config.yaml
n_layer: 8
experts_per_token: 8
d_expert: 64
moe_layers: [0, 1, 2, 3, 4, 5, 6, 7]
balance_bias: false
lr_router: 0.000686
dataset: "wikipedia_en"
Below are experts of layer 4 (counted from 0) of a mixture-of-experts language model. Rows are named router (the router's row for the expert) and show model dimensions 0-63. Each number is 128 + 24 x the weight over its row's rms, rounded and kept within 0 to 255. Numbers have three digits each.
After each expert's rows: a language model's description of what the expert responds to. This comes from a sample of Wikipedia text that the model never trained on.

# expert 30
router:158150161097112101117090159165159110159113135152154148150140121094125149125069143120173092172117124129148110092133110114125114137159101092129139138088125113127151143120123109096149161131088084
It responds to: Sentence-final periods, line breaks and == heading markers, plus The opening a new sentence or paragraph, such as Raiders., ==Legacy==.

# expert 48
router:136163152089152101132116145102105155145106145151094121138147106143126081175106127163119112151122097107142123111138105148148114107111149099158081133107123152117123138112120127094124090151131111
It responds to: Period after abbreviated genus initials in species lists, like A. wightiana, plus No., list dashes, and verbs-followed to or every in narration.

# expert 37
router:148175180061129082102134133142119141106101131140104135127112101129094083142112129159132144113113084115128142104157118114130113149111146099133096132135171114144148105151121177125153140135159131
It responds to: Assorted tokens inside parentheticals and table notes, such as months, list, 3rd, historical, academic, with no clear shared pattern.

# expert 1
router:105150120112115129155121114140167142140149139143118177124137119132112138142136128122158107105134150155141136099100109140090127097104092121119163090088125152131173094142143145098173142120119112
It responds to: Adjectives and nouns naming nationality, sport or field before a head noun, such as National, American, football, Jewish, military.

# expert 17
router:136130108120172062135098119126135148097110127127118140136117100129132126137113120128160102148106096119173104116153124179149122137135144094130149138114097155093131144095139109108153111126132133
It responds to: Markup tokens: pipes separating table cells, separator rows like ---|---|, and closing = or === after section titles.

# expert 25
router:130131165106116114118084094138154123148115128185127142154142068133114143113078146137140124162113124128184125128095119109155135119120099101110126155098147121114141122119134103131142144139080113
It responds to: Full stops ending sentences, often before a line break or heading, plus contrast conjunctions like However, but, although, while.

# expert 23
router:098136149078123123096108144091162148164138142141107126138182120130106122143137143148133104128141146111142090101128127102142106098149134110145097109176152168117154133139146166086121136121110126
It responds to: Country names and national adjectives, mostly after in, of, the or from, such as United States, France, British, India.

# expert 8
router:115137096127127141120136162103114149155145147157094136141134110082136142210140096100155151155142094166199125122118086118150139139101104068161104119108128149119155117083165107148109125126161136
It responds to: Tokens right after an opening quote mark in song, episode or work titles and quoted speech, such as You, Love, I; also table pipes.

# expert 27
router:130136152087144059149093118126121151107135167123090112138155083103137078161103093157144135136120126153124139102130119162100108123118150086160102116125187164121144134128107129116136088122141105
It responds to: Table-row pipes, byte pieces of non-Latin scripts (Kannada, Gujarati, Chinese), and abbreviation pieces like Hrsg, Op.

# expert 46
router:105136132115137086162086186112123126136090131123138129154151114154149126136111144123166137169165106121143119117120107155115117133067134094161090118077128139108142160118123153098116139146128134
It responds to: Commas in name lists and between clauses, plus semicolons, and, including, and year-comma tokens, such as Consort, Throne, Redvers, 2015,.

# expert 40
router:120151091131192142122106149122152144155090144138093123180149099114101151151087105176183103155102101137136107121126074106101129124117143122120141112137110153101154122135120095124149096123167154
It responds to: Articles and determiners opening a noun phrase in running prose, such as the, a, each, one, every, This.

# expert 10
router:130134150109178136130098178116138134139125129125125114134145106128118058178138121135145069121137061128175123137141142198147124110094126128140110158114151152078188143131114121126125089116135143
It responds to: Pipe characters separating cells in wiki tables, plus markdown header rules, semicolons and section equals marks, such as | in results tables.

# expert 33
router:120147138103120084131117142148144157101149159120120168153156108135109114162113108170157105157120134086105121101159090119130135148126118117151064092135160141148145137149115137112162104092100126
It responds to: Capitalized first tokens of sentences, paragraphs or name pieces after line breaks or headings: In, It, He, After, Ro.

# expert 9
router:142166151099133136143106110129191193098131128149137133132150122095102118132120100148151122120151084163120144144147114155107096123103149087151073098136150138131143130113153113108113114116103133
It responds to: Final word pieces of proper names and places, often before 's or a verb, such as Fen-ton, Low-dale, Isle-y.

# expert 18
router:110156158115151075143104119146131147143112171131107137162159105108116089158114114132147111142105096117128120115164115143119132133091123085170070134121154164083160122115138166098121102121134135
It responds to: Table pipes and cell contents, sentence-final periods, dashes and signs in stats and lists, such as loan, Nominated, Yes, +1, outside hitter.

# expert 29
router:126143119135121139138115157139118166135150138153114121111135079118140100142107129106139119129162092155140140138122086114172129105122140135145087126140155159113161101141158096140118112144129104
It responds to: Common words in TV and film plot summaries and crime stories about people, such as a, to, killed, arrested, girl, furious.

# expert 35
router:109123112112144138191137101136145133140147112101119119155145142104107134149084119088151124107149140156164130114081133146136159114102121099143117169110143173145105107090138121097123130159111092
It responds to: Line breaks, brackets, slashes and units in infobox fields such as heights in ft, coordinates, area, UTC and taxonomy (Clade, phylum).

# expert 14
router:062148077134110124109140093157175125140142139103125129138127078118096098155093120093115079150156127138140073098107123126130104155163152130111131088109108171141146130123127143101172121149115101
It responds to: Heading words, infobox field labels and table header tokens in structured articles, such as Managerial career, Total, Coordinates, Seats, Born.

# expert 51
router:141174138104126154161140123091108141141113144176111125135152101130125123150096119119131132148138114170137049127147121134105107158142140087155124167131125131114169092161171141119121133131082114
It responds to: Four-digit years, especially in tables, career lists and author citations, such as 1905, 2004, 2015–2016.

# expert 11
router:085140121121106147167150147150183140180145156132139150138150075135105123183125072151154062122179134166099101099147088127129105160157120117143119064140119130104154141118110111100106103172108120
It responds to: Column-heading and label nouns in tables, infoboxes and notes, such as Title, Name, Votes, Candidate, Date, Result and Position.

# expert 16
router:118128095158136090134156148089136092129128155135129114127152124130100125136105070141152132152111102107104150116136142123123156123159101104152131183086123130129150141110110115125127125117135126
It responds to: Opening parentheses, quotes, brackets and dollar signs, and the first piece after them, such as ("IDEA"), (PDPA), (1992–97).

# expert 19
router:113186150094172097119134130166119160134150166134105110168162119115125142136111082132105152128105134122113120097158094127127102091133164118169085102133106161129146141079108137095138123116144087
It responds to: Final word pieces of proper names and place names, such as Island, Beach, River, Street, wood, ović, University.

# expert 47
router:111125145122106138130114159149121147133090151162151153138158112123118142146123122101111106112117129133154122108169113154185101090116131107129114131117130145128122157129143159109128137131094106
It responds to: Nouns naming institutions or collective bodies after the or a nationality, such as government, Army, Council, company, band, club.

# expert 55
router:149130128120144120106110120122136121126146129107135134124137098089134114139075115111144084168158127163102156104160137146134107103154082081147117142148106107121159155121125163074112068145097116
It responds to: Line breaks, section-heading equals signs, list dashes and coordinate symbols, as in == See also ==, ===, and ′ in coordinates.

# expert 31
router:073153135103155138131122119126171168128136180129094125142148139090119138135139105122106117124130123093119150125085110164138128140143155103157101084138114133142110159132150156101102114129091148
It responds to: Geographic names and their word pieces after in or of, such as England, London, New, North, County, Florida.

# expert 59
router:093169167122160146122077168179113161153162162130114134147143105129120147139104130148146133120157112133100116142136112115099119122106141120144145122090151132097160132080139116129151145102104091
It responds to: Word-ending pieces forming adjectives or participles, such as -able, -ated, -ive, -tic, -ized, as in changeable, ultrasonic, specialized.

# expert 5
router:128137132096144138144130131163131131123130132158105174132158115095105108162090133142122159132141131116128133078118113111109102123106139126139103113152164104108126160125100099107139113149137149
It responds to: Digits and percentage pieces in census, election and sports tables, such as .7% after 16, 12.9 vote shares, and million.

# expert 32
router:146140116100134098129100167163114129154138171148126142126136109093118136144058114133156094100141105123127164064151093149119128102107099073127143145150129115113124141135105149049137092170112091
It responds to: Line break tokens ending list items, paragraphs, table rows and short descriptions, plus heading equals signs and table divider rows.

# expert 62
router:086123103115122156125132133150116132157122125139132127134152112124135091144116087071098133148115145093114107113135104147147123123104123112127146105097118128131111143107132131119165106137134105
It responds to: Common nouns right after the, a or his naming works and categories, such as album, song, name, title, role, election, season.

# expert 22
router:086131120108140150153132156156180169141118172144094153176161113093086134132123061141123127101095144108151107121091066170101136103092141112108137118134140123121153135121111101137153088128120110
It responds to: Nouns for places, land features and materials, often compound pieces, such as River, Road, water, north, clay-stones, mud-brick.

# expert 63
router:123148111131108132096105139165126139122177149133081128131153128118108137184061131127156118155127126146144054097100086148130154129124124112132139130094163146162132113125103110114182127125157131
It responds to: Pipes, dashes and line breaks that start table rows or list items, and infobox field labels like Born, Coordinates.

# expert 56
router:104149108127153095113134128144200157182169170133145147150140104109116100155146123096154137122121109149209138121100111144116113095150113093126130097092098154094126111119151096087117164112157144
It responds to: Inner words of organization, award and title names, such as of, for, National, Social, Foreign, in Institute for Advanced Study.

# expert 38
router:118156147093161099138094135132115148118095123140126120142120091130149074162118130113152075133129081105178131104160126146158136132100139111099121151097134136080153146144114103142126062113153124
It responds to: Pipe separators between numeric cells in sports and election tables, and semicolons in race or result lists like 0; 3; 5;.

# expert 4
router:126145114124117129176114113104143178173110136186124137155133087103110130133121125117138116136162126148131137104117099101138121129122114128147121112130105116150097099129171128075148128182126117
It responds to: Given names and word-piece fragments of personal names, often foreign surnames in sports result lists, such as Jim, Zhu-kayev, Ko-iranen.

# expert 7
router:135165115136134120145133145117138121168152133140122134187131136103126129166139098075134113172149116131152147128142111111139109152138118102173103152109112131128141140135134130100116111161125118
It responds to: Punctuation and linking words in cast lists, match results and tables, such as the as in cast lists, pipes, vs, featuring, =.

# expert 53
router:084170121106186149174077160148144156147142151166126105173145124106111152120139121136110110165150143151133130120116127154164122102123123110126119109141120156125115138114165134108119122125086107
It responds to: Middle and end pieces of non-English words, especially Latin species names and Slavic, Spanish or South Asian names: -ella, -ski, -ović, -iscus.

# expert 60
router:054130125113125122116136125130130140171109153140147087098150101121130085134145122114109088115121137103133067095168145146119161101108115111152105111084101136116123155130126152134175113156097118
It responds to: Final nouns of proper names for awards, competitions, institutions and periods, such as Cup, Medal, League, University, College, career, period.

# expert 12
router:122096113093152150160102178161110190163147159127123140137140121105117119128123114112103105134120129100155146126114079125136137113106159117140115129164157129116144114126107131136189103137092099
It responds to: Nouns for roles, instruments and things, or the final piece that completes one, such as politician, footballer, vocals, scanner, thrower, atom(s).

# expert 50
router:103156118062096113149110149171184141169136172156121144158138107107121140129140146116107128152093123112148138124124110129104121127132140108140109103107127127141123103117116120098120121138104108
It responds to: Suffixes and nouns for fields, groups and concepts, such as -ism, -ology, -ation, plural s, education, rights, water, fans.

# expert 54
router:107125053100122116144090122130148180125161131129135133177156100141085142178142130138111092127144100113119149111140082149111104117140129122190106151147132160087168078091122099117118157156152152
It responds to: The prepositions in, on, at, during, within and from introducing places, times, languages or formats, as in in Morse code, in Hebrew, during.

# expert 39
router:099160146110141123154113152152114143117080150139118131155162137091091095156090131137135147136129110139112136084162110139101112113155125098164104119124127123113146117155157135105166125125105125
It responds to: Closing parentheses ending date ranges or numbers, like 2022), 16), (0), plus years and numbers ending a phrase.

# expert 52
router:095130166065158092131102147135149169148114148120134124152137092111110099152122105136141120131115106138141102120129120165145134143117157102179102125146111127088127159099145125099141115113131134
It responds to: Month names, genus and family, semicolon-number pieces in stat lines, and assorted mid-phrase tokens such as age, Inc., It.

# expert 58
router:115148142118147127159133140139123120152130129129093111123142081130126101178101107109157152101113095131117126112135134156160090119136141140145079103130149153103107123083156160116176125189120136
It responds to: Finite verbs and auxiliaries after a subject in prose, such as was, is, were, had, began, became.

# expert 6
router:124104095144091090132061169087163161103144131164125138126158099134149109131102122144113100163199144153143154160112122157108080117179113137137117144133167160111164090100117099137092152180136134
It responds to: Prepositions after verbs and participles that introduce agents, partners or circumstances, such as by a lynch mob, with Papathi, after, against, during.

# expert 61
router:101125104124140137144106117158124137136128139148076121145146136107094111157109124088142127117137131081128141127154126150160116170130127131154054075161154129152107077087135171096149087108153103
It responds to: Adverbs and function words like also, not, such, including, both, often, plus plural -s endings and -ly suffixes.

# expert 45
router:124153156071129077137114123136151164119089147137127099143130123135123117125121107156118138097087103103148125120125119159140124151139110093150115112175140119117125101155127188110163115104113122
It responds to: Final words of names or phrases in table cells and lists before a pipe or bracket: Central District, Hall, traction.

# expert 13
router:109158161072136081149099129114113166154115165140109144153141093119132074150098121142153119122116111111130099119151112148107122160101162098160089127136135168116157118138134131110133112115128126
It responds to: Mostly pipes and dashes in sports and results tables, plus scattered verbs like won and changed, and prepositions.

# expert 43
router:130168127115145147147112112153127190126097138165157092126148111150084134144131103128129126103137081130139111131128113133109090133097156102135063117154152144119146111153145129110126089125092112
It responds to: Surnames and name pieces of people, often after a first name, such as Wilson, Smith, ović, mann, Hanne-mann.

# expert 0
router:079107077145123157130088108114156149117150149125079141169134118129149125164078148105184102110136152091135135165075125151150148098143130120131084100126134165110127085113114147109135146133148128
It responds to: First pieces of words split into subwords, especially prefixes like un-, non-, de-, pre-, inter-, as in deforestation, unaccompanied, incense.

# expert 41
router:096165094127116129114111101115141154105137126138115143140155116096067088151109091130177146200116090149166179095096114123110098139068132097118112109141103125139100149122133148142112076124172102
It responds to: Function words that open clauses or refer back, such as which, who, that, this, one, each, such, However.

# expert 42
router:093106129163138120130114120089152144164157156140125108141151124101116099137116139129166092090128115142161190120110089158105115135162134072101124124112097131123148147110110117141137146115139117
It responds to: Hyphens, en dashes, slashes and ampersands in date ranges, scores, codes and titles, such as 2019 –, 15–17 months, FIPS 10-4.

# expert 26
router:090158125132159150162135147129196123187157141112103125166144155152096118161104112145187121102140115128159084104127134124151079164128131111165124110139135134123139154083156146136134111177146106
It responds to: Passive participles and main verbs after was, is or which, such as named, used, called, released, served, sold, administered.

# expert 2
router:094158124115113159117112131154145158124095124144115104142130104146133082131093146124121115145153134119135122116164087156136082098120123115143069109169126138133144125119139166107144072069130125
It responds to: Personal pronouns, mostly objects and possessives like him, them, her, his, its, plus kin nouns such as father after his.

# expert 49
router:105187105137120160119093145130134148117123122115087146180151118105113142134096120144205134169128091157122137108140086142110084166128128126136144102129137163112142139091146132128163126122142102
It responds to: Articles and possessive determiners before nouns, like the, a, his, its, their, and following words like own or new.

# expert 57
router:102152117123116099124084123137112155149119171157132139124120151130094137144113097126154125129150126148118163109098137165148151137127167075164131143072151124121127134094127116097143125147146128
It responds to: Month names and date prepositions in running text, such as on June 5, in autumn, to March 30.

# expert 28
router:128225128074137146191116103151106145131140158152135143142143123122129133135110129136119132137140152123118163100123113165102132141156152118133100163122136159091117069138115143120148123174155126
It responds to: Whole-number tokens in tables, statistics and measurements, often after pipes or semicolons, such as | 26 |, (aged 39), 396 m.

# expert 15
router:081143139148097129135148128100152169118110111105113135135153083125130134134123101125131156117118073107167093119109091095129146171119174126140110107164154142104134095163101122138108119203103139
It responds to: Verb and noun stems, often after to, not or could be, before a suffix like -ed or -ing: make, help, trust.

# expert 44
router:124168099106148119114079162104127162119149121130123140148131118095140139137106160106123129155160104139120147122128128128129125113158161129154157107094143194092158130106121135119148140134146122
It responds to: Function words linking noun phrases, mostly of and the, plus to, for, between, against, and colons and equals signs in infoboxes.

# expert 20
router:130166103145106155158143124120119118105155119121121140114135134109133122133129111107192153126171127123137080129164098143118114110115132110171106174123089125137157150125138119126168102151089116
It responds to: Subject pronouns he, she, they and his, her, plus opening parentheses before birth dates or roles in biographies, such as (born, Herself (host).

# expert 3
router:144149170077119100108095127115126146123098135139101148141124109127101102146125101162126130132113055147165105108141116111151118158134102106148124133123130120113145113137141169137145149111168127
It responds to: Commas, and, slashes and semicolons between items in lists and table cells, especially species author–year lists, and odd word fragments.

# expert 36
router:106129089138120113163155130079161172140143162124102114132140062112124116168117128137129136132128108112141096095113097145117175122149116104111128125161165158102131127147177140119123105156117135
It responds to: Single capital or lowercase letters and short first pieces of names, abbreviations and codes, as in Appl. Phys., C Company, 1997 EF, Polyctor.

# expert 21
router:130127078128162140159140114084177177126122154114085150115160121086142143144106082159142126116098101091110145109114115129126139137122097078150094060134117137133154102149136171087132132108088138
It responds to: Start of place, club and team names in tables and lists, such as New, Los, Boston, Columbus Crew, Washington State.

# expert 24
router:129155170114117109125119125131121148162094157141097153181142118139133097149102114080127091175124116139112120127140113103116138120141119084188098110119113176148147119140116151112129129135175130
It responds to: Tokens opening entries in tables and bulleted lists, such as position codes, country codes, model names and list items, like ENG, JPN, Mid, RHP, Junkers.

# expert 34
router:108120139103122109147099131121108142147145124105108124115149122124126124162090157103136094149159126090124182139134124157168143158162085101107118117088125185132089127108170123118150133122122130
It responds to: Colons, closing parentheses and digit pieces in infobox fields, ISBNs, reference numbers and dates, such as Mayor (2024–2028):, NRHP reference No.:.